Experts of a small language model.
Size: 15 layers, width 256, 77.2M parameters.
Experts: 128 experts in each of 15 layers, 6 picks a token.
Training: a variant of SOAP for the experts, 654M tokens.
Below are experts of layer 7 (counted from 0) of a mixture-of-experts language model. Rows are named gate (a neuron's input weights, with its number), up (a neuron's input weights, with its number) and show model dimensions 0-63. Each number is 200 + 20 x the weight over its row's rms, rounded and kept within 0 to 999.
Before each expert's rows: "comes after" lists some tokens at least twice as common just before its tokens as in all text. This comes from a sample of Wikipedia text that the model never trained on. Tokens count by the router's weight.

# expert 115
comes after: " the", " |", " a", "|", " in", ":"
gate0,166,209,207,170,204,198,206,186,225,208,186,241,187,194,204,254,222,208,196,172,172,184,185,185,206,167,194,174,208,207,185,172,206,215,221,197,184,190,167,188,211,227,229,212,179,184,208,230,210,194,200,170,192,170,179,219,222,198,235,158,228,181,227,195
up0,190,223,208,197,177,206,205,215,153,209,231,163,204,236,190,193,241,193,198,199,213,195,203,184,194,170,205,213,211,233,198,224,202,207,216,207,234,231,221,150,176,168,223,234,203,206,178,221,199,221,233,174,214,161,213,202,188,202,237,187,185,203,220,211
gate1,203,178,214,187,187,174,215,203,200,200,177,148,182,162,235,186,212,157,181,221,202,232,175,203,212,203,223,178,262,186,213,202,191,183,197,221,207,219,175,205,209,178,207,190,196,188,175,218,234,213,215,221,197,232,201,179,204,176,206,211,174,183,179,219
up1,178,210,209,197,199,207,193,215,197,215,193,223,193,223,214,204,205,217,180,202,232,243,220,185,221,197,246,173,223,204,204,195,202,231,205,226,203,226,214,208,208,221,185,202,178,197,197,190,193,221,247,210,180,191,169,202,193,196,194,189,169,195,209,235
gate2,189,217,214,211,223,193,240,204,156,172,200,208,206,176,171,204,236,195,172,232,207,204,198,194,196,172,180,226,204,236,199,199,219,216,203,179,206,211,205,236,145,210,157,215,166,208,175,204,236,218,194,176,184,171,226,198,211,197,214,203,181,222,173,212
up2,172,194,203,211,236,192,182,208,244,224,186,167,191,204,170,202,200,213,200,193,207,196,183,179,194,203,234,174,203,206,202,199,210,158,196,185,196,186,153,202,195,234,227,236,225,220,227,163,185,202,181,217,238,222,200,229,181,230,161,184,190,233,213,193
gate3,205,181,199,226,215,255,162,211,190,243,203,209,210,216,199,204,162,184,187,213,185,234,186,211,192,208,229,188,206,195,188,181,208,204,185,215,214,141,201,183,186,186,214,197,194,175,193,191,218,196,172,172,199,189,197,242,204,210,200,181,203,208,184,207
up3,227,195,211,200,223,218,181,175,210,234,186,202,227,214,230,248,202,194,212,198,260,163,217,218,193,206,213,167,193,181,186,163,215,178,175,189,188,186,208,198,220,200,245,226,184,182,208,196,235,198,218,197,199,217,219,173,220,213,189,209,238,188,205,211
gate4,160,179,197,220,155,219,198,196,182,190,174,194,165,204,207,181,212,199,201,220,185,216,174,239,217,232,197,203,174,184,222,202,201,209,163,195,200,219,196,170,221,195,181,236,224,198,201,209,186,209,248,196,176,209,228,192,194,241,191,209,214,186,235,232
up4,190,206,211,188,181,158,166,223,190,188,187,184,212,179,185,169,220,232,222,225,222,181,182,225,192,202,203,210,188,190,168,225,238,158,238,204,184,190,231,186,205,209,214,184,202,217,219,215,183,233,218,203,167,177,204,200,196,213,194,228,186,168,199,185
gate5,201,215,217,210,174,218,196,203,221,207,187,162,203,226,197,193,198,201,221,194,164,201,178,189,175,208,207,159,218,188,205,224,221,174,198,194,193,225,225,171,164,216,191,224,165,180,222,200,193,222,195,130,176,208,190,174,229,226,199,190,198,206,216,202
up5,187,198,166,230,201,178,198,178,223,231,175,186,218,238,175,177,199,167,185,239,213,204,181,229,217,195,190,167,183,225,198,195,172,216,179,187,194,152,194,228,224,224,208,201,219,167,201,220,178,191,223,191,171,194,163,202,235,228,191,217,164,227,254,204
gate6,210,208,192,195,203,201,193,184,171,194,209,229,201,195,224,185,202,194,235,217,167,168,222,185,162,180,200,214,222,196,201,187,198,217,207,154,206,219,165,217,176,224,184,182,190,194,152,182,240,212,161,204,190,201,241,193,167,230,198,189,227,196,157,200
up6,202,207,180,236,201,193,205,172,216,214,198,154,198,218,253,204,206,168,237,232,254,164,184,222,214,181,195,164,204,169,225,209,192,193,227,203,161,174,208,190,208,193,222,244,169,215,206,184,164,209,171,186,207,194,195,183,210,183,228,182,217,193,188,204
gate7,205,181,186,176,207,231,210,162,204,195,222,182,219,240,159,240,198,211,200,234,216,204,189,204,228,198,203,186,209,208,188,179,189,210,187,198,186,164,228,209,184,226,217,169,214,169,216,188,238,234,201,176,181,189,191,235,209,216,221,229,244,195,169,226
up7,231,177,163,211,197,199,211,196,212,178,200,160,219,207,226,189,213,208,181,197,216,194,196,179,127,186,178,205,213,181,225,212,263,190,182,189,221,182,201,196,217,188,222,211,186,194,194,192,181,172,206,181,197,192,229,240,182,183,186,193,202,207,226,165
gate8,204,202,179,171,192,208,160,191,222,206,161,197,235,183,213,212,179,207,220,172,199,199,189,210,200,174,211,191,188,203,216,217,189,210,202,183,224,223,205,200,195,219,182,221,185,219,179,238,204,184,181,184,188,254,214,180,181,202,206,204,176,173,165,207
up8,214,187,209,218,150,220,165,225,188,188,157,189,160,214,181,225,208,213,197,197,177,199,188,220,193,174,205,179,197,206,212,190,206,184,172,205,205,200,161,221,187,194,218,200,186,212,181,195,225,196,195,221,197,189,225,248,198,206,191,211,168,193,171,214
gate9,189,207,185,222,174,230,188,222,187,215,200,229,187,194,234,209,222,227,202,203,192,230,196,185,212,188,250,195,206,194,225,178,210,182,227,191,182,201,167,172,214,188,146,222,170,152,202,229,205,211,215,203,180,220,185,213,184,197,203,208,203,190,202,187
up9,224,184,203,198,218,192,219,174,176,212,220,179,191,196,183,235,217,265,171,235,177,203,201,215,177,199,232,192,201,148,191,199,223,182,213,181,214,204,191,211,182,214,202,210,229,225,160,221,188,207,216,205,207,169,222,203,207,185,153,190,207,167,215,206
gate10,193,201,192,185,197,198,196,208,208,189,224,201,216,184,180,202,184,203,231,217,171,185,216,194,214,183,199,198,162,176,241,197,197,207,152,181,217,207,179,181,213,185,211,195,213,200,209,176,186,197,187,208,250,163,246,177,182,210,189,201,222,207,209,225
up10,197,195,172,191,198,181,201,191,196,226,183,192,233,209,205,163,198,182,213,196,150,170,204,203,173,229,217,214,197,165,198,200,214,201,206,214,204,206,174,217,195,165,211,197,175,180,181,181,221,196,214,190,225,206,233,215,229,211,203,198,195,167,214,219
gate11,201,194,202,232,186,225,208,171,200,200,191,167,207,202,205,197,213,198,222,204,202,184,157,197,203,192,196,163,211,211,155,219,218,198,198,179,180,219,158,203,184,204,196,176,197,187,229,242,207,230,232,230,186,199,215,210,186,203,217,182,202,188,182,177
up11,226,160,174,200,172,191,197,185,240,199,176,178,209,222,193,203,180,211,227,200,216,191,213,186,268,158,213,228,198,209,195,226,216,196,194,211,182,207,222,171,223,221,213,238,229,189,232,192,183,199,203,224,226,184,204,173,219,237,205,237,237,214,213,211
gate12,187,225,207,195,175,198,168,220,185,185,229,203,234,193,195,182,182,203,206,184,209,177,217,229,226,228,211,195,214,229,171,206,183,228,210,196,196,178,190,219,224,203,217,181,225,173,222,195,195,212,208,201,184,150,233,182,228,220,206,169,166,181,196,215
up12,242,187,190,189,191,171,200,208,210,189,225,186,196,205,180,196,245,191,214,218,228,195,202,224,190,209,185,198,173,196,229,210,233,189,183,195,208,204,150,230,206,208,188,218,199,219,171,188,189,217,223,173,206,196,190,229,196,167,211,213,182,177,193,208
gate13,232,236,240,223,200,187,219,196,216,221,182,167,257,216,208,195,186,156,201,224,199,173,165,212,199,202,210,208,184,240,218,214,204,203,198,195,161,191,195,195,208,221,216,208,198,180,189,180,197,214,216,225,208,212,238,211,168,168,186,194,228,189,187,218
up13,193,208,180,191,202,232,234,221,221,215,206,208,188,209,215,188,198,173,180,192,219,193,233,225,230,194,218,193,229,198,194,217,153,212,227,215,194,202,174,193,199,162,165,217,220,235,209,188,194,181,221,163,219,211,159,200,180,218,234,208,187,180,212,176
gate14,228,197,178,192,187,205,188,201,213,234,187,208,172,171,183,211,204,184,196,188,170,179,206,240,205,216,208,186,219,209,191,192,214,180,206,206,224,180,204,210,204,216,149,193,205,185,190,178,184,190,195,200,189,188,188,192,218,201,171,212,182,199,232,196
up14,215,211,221,212,206,199,205,204,188,179,181,187,201,247,199,179,210,156,174,175,181,200,218,211,221,233,195,174,202,129,195,214,216,205,190,191,208,202,227,194,163,224,194,173,192,192,165,200,193,218,206,198,220,236,208,211,172,230,235,189,225,208,152,197
gate15,201,173,180,184,226,196,226,167,213,193,198,190,206,193,170,188,206,216,213,188,220,241,211,174,201,232,203,222,219,194,191,225,205,197,173,164,185,193,190,190,189,211,175,211,240,229,189,206,203,204,186,195,185,176,192,156,194,251,234,192,211,194,186,208
up15,221,223,182,199,182,214,189,219,213,184,223,204,212,191,173,217,245,155,196,226,173,208,230,212,178,183,180,187,182,173,195,205,223,202,197,213,194,169,203,177,183,203,181,187,206,197,197,210,182,199,197,211,195,222,193,194,218,205,170,188,203,181,218,195
gate16,221,176,214,193,229,164,205,195,215,199,206,190,200,210,224,227,184,190,169,233,217,162,193,190,214,183,248,185,187,231,228,219,207,222,188,199,211,194,209,185,215,225,196,246,188,249,213,217,186,191,185,200,235,200,210,189,201,223,211,212,172,171,189,167
up16,217,180,186,200,217,204,167,227,191,163,268,196,181,179,185,219,193,198,204,177,223,201,189,211,182,221,197,213,199,200,186,174,212,198,212,212,184,198,188,242,204,187,222,217,182,220,173,217,209,202,178,208,188,182,182,177,186,187,197,197,210,201,182,193

# expert 117
comes after: " the", " of", " United", " in", ",", " New"
gate0,209,174,196,201,209,198,225,192,201,217,235,182,208,190,199,208,194,174,204,209,216,203,203,213,235,163,194,165,211,186,198,212,220,191,153,195,197,195,196,221,226,200,184,147,195,187,182,225,212,180,177,194,190,215,193,161,196,200,257,216,233,182,194,201
up0,224,215,189,200,201,179,187,193,172,189,198,194,196,190,162,191,192,225,195,188,230,208,200,173,237,190,172,170,232,206,181,173,185,225,196,206,194,184,170,168,203,236,192,206,220,208,160,216,222,200,206,180,187,231,176,201,209,197,204,232,202,190,205,194
gate1,190,185,183,220,221,213,213,210,215,192,191,182,177,192,184,212,196,188,225,176,179,258,208,196,173,174,227,172,203,197,188,215,229,177,214,215,210,209,200,182,188,199,166,191,216,170,167,228,185,182,226,203,192,204,202,174,212,244,151,188,147,214,202,190
up1,224,209,215,180,207,203,178,208,182,209,212,201,184,185,199,210,195,194,212,199,238,203,202,202,227,176,212,180,195,216,156,179,204,195,191,228,222,187,163,195,197,212,185,185,185,217,221,221,201,210,239,184,225,234,181,218,207,192,214,203,203,186,189,194
gate2,202,273,180,172,218,182,174,198,208,182,189,206,211,196,202,213,246,214,185,174,186,178,254,180,203,171,178,152,156,191,204,197,202,199,184,209,186,223,183,181,212,233,206,211,208,202,191,200,214,207,197,188,229,186,240,195,221,189,201,178,176,227,189,205
up2,180,193,195,187,179,205,184,187,198,229,221,200,144,196,197,209,194,222,175,206,238,185,173,201,203,198,194,181,204,210,220,221,255,214,227,206,198,196,189,217,253,175,194,208,222,192,221,188,168,232,172,205,207,187,202,199,182,155,209,208,210,203,230,213
gate3,180,177,217,208,237,199,226,205,195,182,184,213,216,190,226,194,216,153,223,181,207,161,187,194,234,190,201,184,223,170,211,197,172,187,174,188,248,212,223,165,178,212,224,199,194,187,221,215,232,174,179,180,181,236,222,188,143,200,204,177,204,165,204,221
up3,202,216,258,229,203,207,203,183,225,242,269,222,205,218,170,203,172,160,175,194,201,194,183,217,205,175,227,211,212,216,180,221,190,233,207,210,192,156,186,202,212,195,171,202,190,211,182,206,185,211,213,194,220,227,203,206,174,212,212,206,214,235,207,198
gate4,223,227,233,222,223,217,170,216,208,170,199,197,204,206,183,246,225,254,212,150,225,206,185,173,218,170,215,187,171,215,216,197,189,170,240,149,212,218,205,214,195,175,210,200,190,212,188,166,202,186,181,187,179,223,210,211,196,196,192,191,194,221,219,207
up4,203,221,209,180,200,178,191,187,219,235,181,209,220,170,164,207,234,169,218,214,220,216,199,178,211,181,183,201,191,190,215,221,210,216,210,201,232,175,187,214,193,200,206,209,195,193,177,207,221,187,181,183,205,215,211,195,177,198,203,215,249,234,198,198
gate5,208,230,185,190,161,204,195,173,207,181,210,205,168,193,185,203,215,168,174,203,189,151,225,192,223,159,199,213,235,191,177,214,214,186,196,218,208,188,177,220,222,197,213,216,219,169,221,203,247,191,225,201,182,192,173,201,214,184,164,219,219,211,193,184
up5,194,245,170,192,216,217,184,236,168,191,183,219,195,205,179,216,185,167,198,217,240,195,213,187,199,209,225,186,197,202,208,182,224,197,212,196,194,200,202,210,166,203,191,202,188,191,183,226,200,238,180,223,206,214,186,225,197,229,205,160,221,223,149,207
gate6,249,200,176,181,209,177,209,186,212,209,176,163,174,202,172,178,168,214,212,202,243,215,152,194,197,183,189,223,200,202,190,211,215,237,191,196,179,202,201,202,228,212,200,209,228,231,179,215,185,229,173,223,200,165,197,149,171,231,215,207,218,196,195,180
up6,173,192,185,194,219,224,199,218,233,220,179,239,210,160,210,220,204,193,191,194,210,199,241,167,201,189,199,218,196,218,212,173,199,213,196,232,194,236,187,200,198,200,180,221,212,171,208,191,232,202,188,212,181,205,196,175,227,189,231,222,218,198,183,178
gate7,214,215,185,186,181,216,189,240,196,178,172,138,190,181,187,241,190,168,196,241,180,169,246,169,223,216,218,201,218,220,172,199,190,212,189,211,247,213,206,195,212,234,218,201,207,188,214,187,216,199,205,217,212,157,175,187,195,212,182,200,194,192,192,222
up7,208,220,214,231,226,210,181,231,212,171,212,203,173,211,201,260,195,209,216,196,181,204,221,201,195,221,240,198,192,206,184,210,208,230,196,173,195,235,169,177,178,217,225,215,201,209,187,192,170,239,194,206,214,191,221,178,239,180,197,184,141,193,216,217
gate8,199,178,198,183,195,216,217,236,211,191,206,176,187,212,175,200,173,216,206,251,172,183,234,190,187,201,203,194,214,231,187,197,210,195,207,202,227,222,213,224,209,227,188,230,222,208,172,182,189,183,187,222,187,180,191,224,207,202,158,213,198,232,217,179
up8,192,203,240,195,180,203,204,154,230,219,189,201,170,176,225,216,162,171,201,164,209,208,166,208,211,184,199,201,242,207,177,234,193,234,213,190,198,190,215,206,198,201,188,203,222,228,220,211,224,223,219,222,194,194,238,235,208,192,184,208,170,215,172,213
gate9,207,198,192,191,198,218,201,160,210,187,194,174,214,198,193,229,210,213,199,197,213,174,174,196,214,193,236,193,189,198,232,241,225,210,196,223,228,201,219,172,206,193,194,198,185,179,195,194,215,224,182,184,194,220,229,187,180,195,197,146,165,203,179,178
up9,195,183,224,191,180,222,200,200,218,167,176,217,219,222,193,206,196,207,219,190,214,129,195,208,165,155,181,195,203,181,220,227,169,202,211,245,166,208,212,188,173,180,229,207,207,201,228,188,232,193,205,168,218,207,204,191,213,191,196,181,175,207,217,215
gate10,203,195,237,216,217,206,214,205,235,229,203,184,195,170,204,217,242,206,208,217,174,216,189,192,176,168,197,189,206,178,206,194,183,211,183,239,212,176,197,177,244,191,220,202,206,175,211,192,230,239,241,182,218,169,180,226,245,167,197,186,173,170,231,191
up10,160,173,180,227,193,211,197,180,199,186,182,175,195,214,188,202,216,187,200,210,241,203,210,181,203,191,200,202,205,178,199,187,188,203,219,199,187,169,222,184,203,219,219,209,185,214,186,196,204,194,177,190,196,219,193,199,201,219,227,199,164,203,237,207
gate11,185,189,207,210,212,185,234,170,180,153,205,199,188,195,176,211,244,196,185,198,202,215,228,211,211,210,227,177,201,150,178,191,165,194,238,200,229,199,216,185,204,235,219,220,172,149,209,193,213,206,236,209,173,217,210,196,158,191,180,161,208,205,185,182
up11,174,172,208,206,193,194,229,199,261,195,202,147,195,225,205,166,185,172,180,199,201,215,203,182,163,225,178,173,192,203,217,201,189,190,181,200,228,198,218,189,174,189,192,223,158,198,195,230,185,176,224,212,162,193,193,195,184,196,199,199,184,177,204,190
gate12,182,228,198,188,199,195,200,201,206,188,180,229,216,237,219,171,187,182,169,195,187,164,208,224,243,183,186,203,191,180,190,197,222,179,179,208,191,223,203,183,180,221,208,185,219,208,201,221,200,190,195,229,203,226,197,214,197,186,248,227,201,177,186,177
up12,179,181,201,226,223,233,204,177,183,189,157,202,244,182,193,212,210,184,214,217,223,222,203,197,224,162,197,201,193,199,184,162,219,213,203,223,221,186,173,180,225,207,220,165,156,212,222,177,198,236,243,199,235,219,193,213,160,188,248,210,179,222,192,214
gate13,177,195,232,192,198,174,178,163,217,203,192,200,206,199,254,206,192,187,187,187,212,200,217,200,185,182,178,195,223,206,188,200,213,172,200,186,228,194,165,186,247,202,207,200,172,175,209,192,257,176,214,199,211,240,171,178,192,179,214,192,175,189,190,219
up13,195,224,202,194,237,235,171,201,223,226,228,186,218,190,179,183,204,207,189,192,200,218,198,165,203,205,187,210,236,233,191,175,201,192,186,202,182,224,177,223,232,194,205,201,172,173,213,223,209,198,240,213,168,211,177,192,218,179,204,187,184,219,195,196
gate14,188,185,236,185,225,194,221,195,215,219,216,186,220,192,189,201,199,189,187,249,196,204,198,210,168,190,208,144,232,195,229,220,198,178,231,248,218,196,209,229,218,194,186,167,187,195,217,196,204,171,191,174,189,191,216,197,172,202,160,196,191,196,192,225
up14,187,193,202,211,196,208,208,206,202,176,200,200,190,170,184,161,207,188,206,189,216,223,202,185,197,220,222,196,196,204,225,210,187,235,164,207,182,195,177,169,177,225,193,211,211,184,209,158,170,213,175,210,227,196,213,181,214,200,223,179,174,218,215,149
gate15,179,190,194,170,185,230,194,231,199,156,210,172,218,209,217,190,239,235,196,217,162,212,128,151,184,186,180,209,214,163,167,200,185,196,192,185,188,171,227,172,200,206,178,204,199,180,220,239,174,206,217,211,212,213,183,227,202,215,211,210,199,233,176,160
up15,194,212,209,198,196,221,226,177,233,204,176,210,189,158,200,183,217,204,216,206,239,189,253,189,192,200,176,187,245,208,202,223,213,229,205,208,183,181,176,171,174,224,199,185,170,203,199,183,204,216,186,184,209,213,184,173,226,191,178,209,185,219,211,167
gate16,192,213,237,192,176,196,195,198,231,217,194,192,184,184,195,177,222,198,218,210,191,189,185,170,205,205,229,205,243,217,185,146,200,214,181,196,194,229,174,225,209,214,189,195,170,226,186,193,189,249,213,227,195,198,224,203,235,216,207,231,211,188,166,195
up16,161,201,190,219,206,187,194,195,188,231,203,185,192,178,221,174,168,197,185,190,175,198,168,205,198,191,207,209,165,180,215,218,187,172,189,193,169,203,184,171,186,171,203,228,216,159,226,171,194,172,217,203,185,229,219,183,175,233,201,193,212,199,166,186

# expert 59
comes after: " United", " |", " (", ".S", " U", " the"
gate0,175,209,219,181,164,203,223,193,200,218,219,203,189,185,191,198,178,239,194,207,210,212,174,217,208,242,192,187,201,199,192,217,229,219,224,209,147,163,208,190,196,184,177,181,168,199,212,176,197,198,206,202,219,222,194,178,207,231,154,197,224,178,185,178
up0,157,206,204,226,205,240,195,199,202,186,200,205,201,239,183,180,205,223,204,174,188,210,183,204,203,181,225,198,224,194,186,198,238,202,217,192,219,200,204,213,225,190,172,226,204,212,184,179,189,209,216,188,214,191,256,181,165,187,191,223,200,202,244,195
gate1,223,223,175,202,203,211,223,182,253,211,188,168,238,193,185,192,211,224,194,239,194,201,227,211,174,214,189,165,191,195,208,192,229,167,222,186,230,168,212,241,199,224,172,168,165,181,213,143,175,190,197,176,205,230,226,205,197,196,159,181,204,231,189,200
up1,221,186,121,202,200,189,220,259,203,203,212,202,197,214,192,175,172,210,233,190,160,200,191,196,183,210,202,204,197,197,207,179,203,213,213,156,181,192,225,203,184,224,204,240,198,174,212,202,176,233,209,219,201,196,205,183,213,214,213,218,236,208,186,219
gate2,218,186,209,180,215,216,200,207,238,239,183,211,184,219,190,223,204,186,220,220,194,199,203,195,209,203,211,184,184,244,201,193,201,250,163,207,199,183,197,219,214,203,201,209,183,165,215,201,179,213,222,200,215,203,202,190,196,204,183,185,187,186,205,222
up2,184,201,199,201,210,203,226,214,201,200,218,198,192,234,213,212,170,228,184,193,230,198,186,218,218,192,211,213,224,205,204,231,190,186,185,216,193,184,204,239,201,211,198,195,191,233,229,219,205,198,253,226,235,199,165,180,182,215,173,206,188,176,212,211
gate3,213,204,219,217,209,192,188,200,202,207,193,222,191,174,176,222,173,207,219,217,183,199,210,228,210,221,236,183,230,259,166,176,179,167,218,187,213,220,215,217,197,184,204,212,191,209,156,212,194,210,188,180,246,219,209,192,185,208,200,224,192,225,185,206
up3,214,205,235,198,198,196,226,191,208,193,206,172,198,216,195,192,194,193,201,232,197,204,209,224,214,191,201,161,159,160,223,196,192,220,215,193,195,194,193,216,196,232,221,232,152,183,218,196,185,211,232,211,193,203,178,193,196,173,231,226,243,205,215,215
gate4,163,204,163,148,168,185,203,191,173,203,157,191,195,216,190,188,213,185,187,185,196,198,215,198,232,193,171,162,216,233,240,188,216,186,217,171,210,226,194,211,198,246,204,217,202,224,196,209,188,203,197,185,195,207,222,230,214,209,235,234,208,194,202,207
up4,192,152,214,184,197,195,213,206,213,232,206,197,223,197,200,189,171,171,206,210,205,215,190,177,217,191,201,213,190,197,185,245,209,202,206,200,211,238,201,190,181,227,200,200,205,259,186,191,189,226,194,190,246,177,204,207,222,210,215,211,191,190,170,205
gate5,236,225,213,174,177,197,234,221,215,214,190,174,221,204,194,182,209,180,223,219,206,190,184,177,182,157,202,230,215,199,188,222,191,196,215,179,176,153,214,188,204,203,204,206,154,232,182,209,187,190,198,208,173,193,214,180,194,199,200,175,200,206,201,177
up5,216,167,220,204,197,187,195,210,172,197,211,166,176,221,256,176,184,240,190,226,214,155,237,183,176,182,211,185,200,231,182,231,191,180,161,207,189,220,210,219,219,224,191,186,217,181,175,202,201,156,171,192,220,224,190,193,205,182,198,222,198,191,193,188
gate6,172,235,183,207,227,176,183,201,219,205,201,155,199,202,225,199,226,193,175,219,161,195,180,187,208,186,170,197,226,181,212,201,229,217,223,156,187,197,185,191,201,209,198,202,168,189,222,158,184,202,161,210,196,175,220,200,204,190,187,205,183,157,191,198
up6,195,194,171,203,167,183,203,204,177,175,185,221,198,189,195,196,206,178,197,174,221,201,170,212,207,195,198,202,216,175,224,222,173,226,191,211,201,189,197,204,191,219,204,215,190,224,204,188,202,158,185,227,189,213,217,203,194,202,227,225,194,213,170,184
gate7,234,198,177,187,207,164,182,202,209,192,240,225,185,200,180,198,172,210,205,202,191,201,229,197,180,201,206,205,176,196,195,221,204,177,189,180,183,212,201,193,192,192,206,177,195,189,199,195,250,200,200,184,223,209,197,176,168,192,182,215,186,197,222,167
up7,184,206,223,191,208,184,198,223,195,237,209,196,170,221,185,183,214,176,176,214,189,217,228,201,194,210,177,222,258,221,215,195,188,185,179,211,194,196,220,210,211,190,198,205,183,223,192,206,196,241,187,182,157,184,170,180,199,204,237,176,199,227,216,182
gate8,157,179,210,209,223,188,202,177,202,174,191,221,201,163,188,202,228,212,210,195,221,168,177,219,191,219,218,205,206,219,191,200,188,215,212,182,208,194,209,199,223,181,185,182,226,200,197,192,209,222,167,219,191,226,172,216,209,203,194,197,180,198,192,227
up8,156,196,198,197,201,151,192,238,178,164,204,240,221,186,221,211,190,180,191,178,187,219,150,200,191,211,195,204,202,180,215,163,192,195,224,226,185,221,228,202,178,197,221,202,205,198,202,214,216,176,195,203,189,183,219,211,174,191,181,176,185,175,182,190
gate9,227,189,207,198,203,202,203,197,199,238,177,173,194,210,221,193,183,176,204,168,207,234,190,197,194,236,178,174,177,195,211,182,195,237,215,215,197,179,195,200,201,166,198,227,185,217,234,201,184,199,186,234,196,175,204,185,193,212,193,197,196,202,193,178
up9,190,204,214,231,202,170,205,176,208,182,204,192,230,206,185,202,207,213,197,221,205,213,205,198,177,197,191,198,191,211,216,188,188,250,171,238,277,240,238,206,182,194,194,220,195,219,207,196,204,184,199,199,170,173,186,236,204,162,226,174,185,206,174,231
gate10,197,188,198,193,211,213,207,182,205,220,215,212,203,189,177,174,183,158,233,183,195,194,199,195,151,149,205,208,205,219,223,196,196,199,204,177,181,192,201,181,216,169,178,177,215,219,192,195,194,183,189,214,208,159,189,215,180,227,158,208,210,201,234,186
up10,213,197,175,236,168,224,192,233,212,183,184,268,161,201,191,182,215,192,190,203,199,172,185,145,179,207,176,226,200,204,253,197,214,179,206,196,199,195,212,201,219,239,196,187,203,196,212,182,209,223,208,209,225,202,176,205,183,201,222,194,191,214,168,195
gate11,181,207,212,189,206,194,187,199,198,191,207,157,206,213,206,135,193,197,219,162,232,155,209,198,197,211,228,189,211,215,237,175,173,208,209,186,213,182,188,171,206,218,203,199,206,196,175,181,240,238,171,222,194,240,192,160,222,179,199,197,230,202,180,215
up11,173,192,177,169,230,172,177,173,199,196,187,188,218,222,175,205,176,211,207,196,187,199,222,201,232,202,214,184,194,229,214,209,227,187,197,215,225,212,201,204,220,174,213,179,218,204,197,174,218,196,209,199,201,237,198,171,171,186,239,214,209,191,206,190
gate12,180,198,209,231,182,167,202,214,221,234,196,189,199,211,190,199,215,160,241,206,181,199,211,194,220,205,230,189,207,201,182,193,219,195,197,190,223,191,199,189,228,189,234,191,200,180,212,191,234,212,202,245,212,186,197,188,226,181,224,170,225,185,192,226
up12,177,217,242,189,234,222,206,212,189,192,191,169,221,198,158,178,201,222,227,214,166,176,220,195,196,159,175,208,220,187,177,219,163,214,183,200,183,173,195,209,220,203,183,189,212,186,203,219,197,201,207,180,142,182,185,167,189,186,197,229,203,191,207,221
gate13,232,171,199,174,176,187,188,176,181,216,185,191,157,209,199,191,210,188,189,190,191,197,181,185,207,206,188,201,222,205,192,194,161,187,209,201,218,221,213,211,182,191,192,180,238,211,169,194,195,237,191,218,198,169,169,175,201,201,173,212,200,229,246,170
up13,236,178,178,182,189,180,219,182,209,205,209,229,192,188,211,202,203,215,186,167,205,192,212,194,200,175,200,216,207,201,218,169,166,206,169,207,205,217,217,197,214,174,241,192,193,188,202,202,219,229,240,209,238,192,229,195,221,215,213,168,204,203,178,191
gate14,187,211,196,180,173,215,165,199,212,236,247,187,200,173,174,213,222,204,229,200,221,231,211,162,198,210,207,192,226,184,187,219,186,221,212,222,234,223,196,201,207,212,213,196,215,162,168,214,218,199,202,231,200,193,207,246,192,209,206,189,213,186,192,209
up14,212,225,203,200,180,173,239,233,171,174,190,222,228,211,194,190,187,199,233,237,225,182,203,203,196,224,179,226,216,191,202,205,181,208,210,216,185,203,205,187,224,212,234,191,208,202,198,178,188,216,207,184,233,242,164,226,195,209,254,231,183,240,190,208
gate15,218,214,176,177,195,203,218,193,212,222,204,176,192,200,225,217,230,222,206,237,214,191,173,223,226,176,224,180,236,218,206,206,211,212,169,195,195,174,211,183,215,208,187,209,159,180,163,194,209,187,188,218,177,175,187,171,218,216,206,208,211,209,225,186
up15,222,217,186,222,174,204,166,218,204,191,192,227,231,186,194,219,216,175,201,215,207,196,187,177,200,196,215,205,243,211,221,223,211,172,208,215,202,198,214,172,206,206,185,221,225,215,192,204,158,200,175,191,183,227,198,223,188,178,210,243,198,206,211,198
gate16,196,212,194,184,181,161,152,181,192,213,181,222,201,214,190,188,180,175,229,173,179,188,207,219,203,232,224,186,215,200,176,173,169,198,184,197,169,193,216,233,191,208,174,213,230,165,194,203,200,218,208,180,215,220,170,217,213,203,237,186,191,197,187,201
up16,216,182,225,221,245,215,229,200,201,207,161,196,223,199,204,200,214,202,220,209,238,211,184,203,199,181,186,181,199,211,177,229,203,184,177,182,191,183,193,224,174,183,212,196,230,203,242,210,198,243,165,201,197,201,214,190,218,216,200,168,191,187,208,219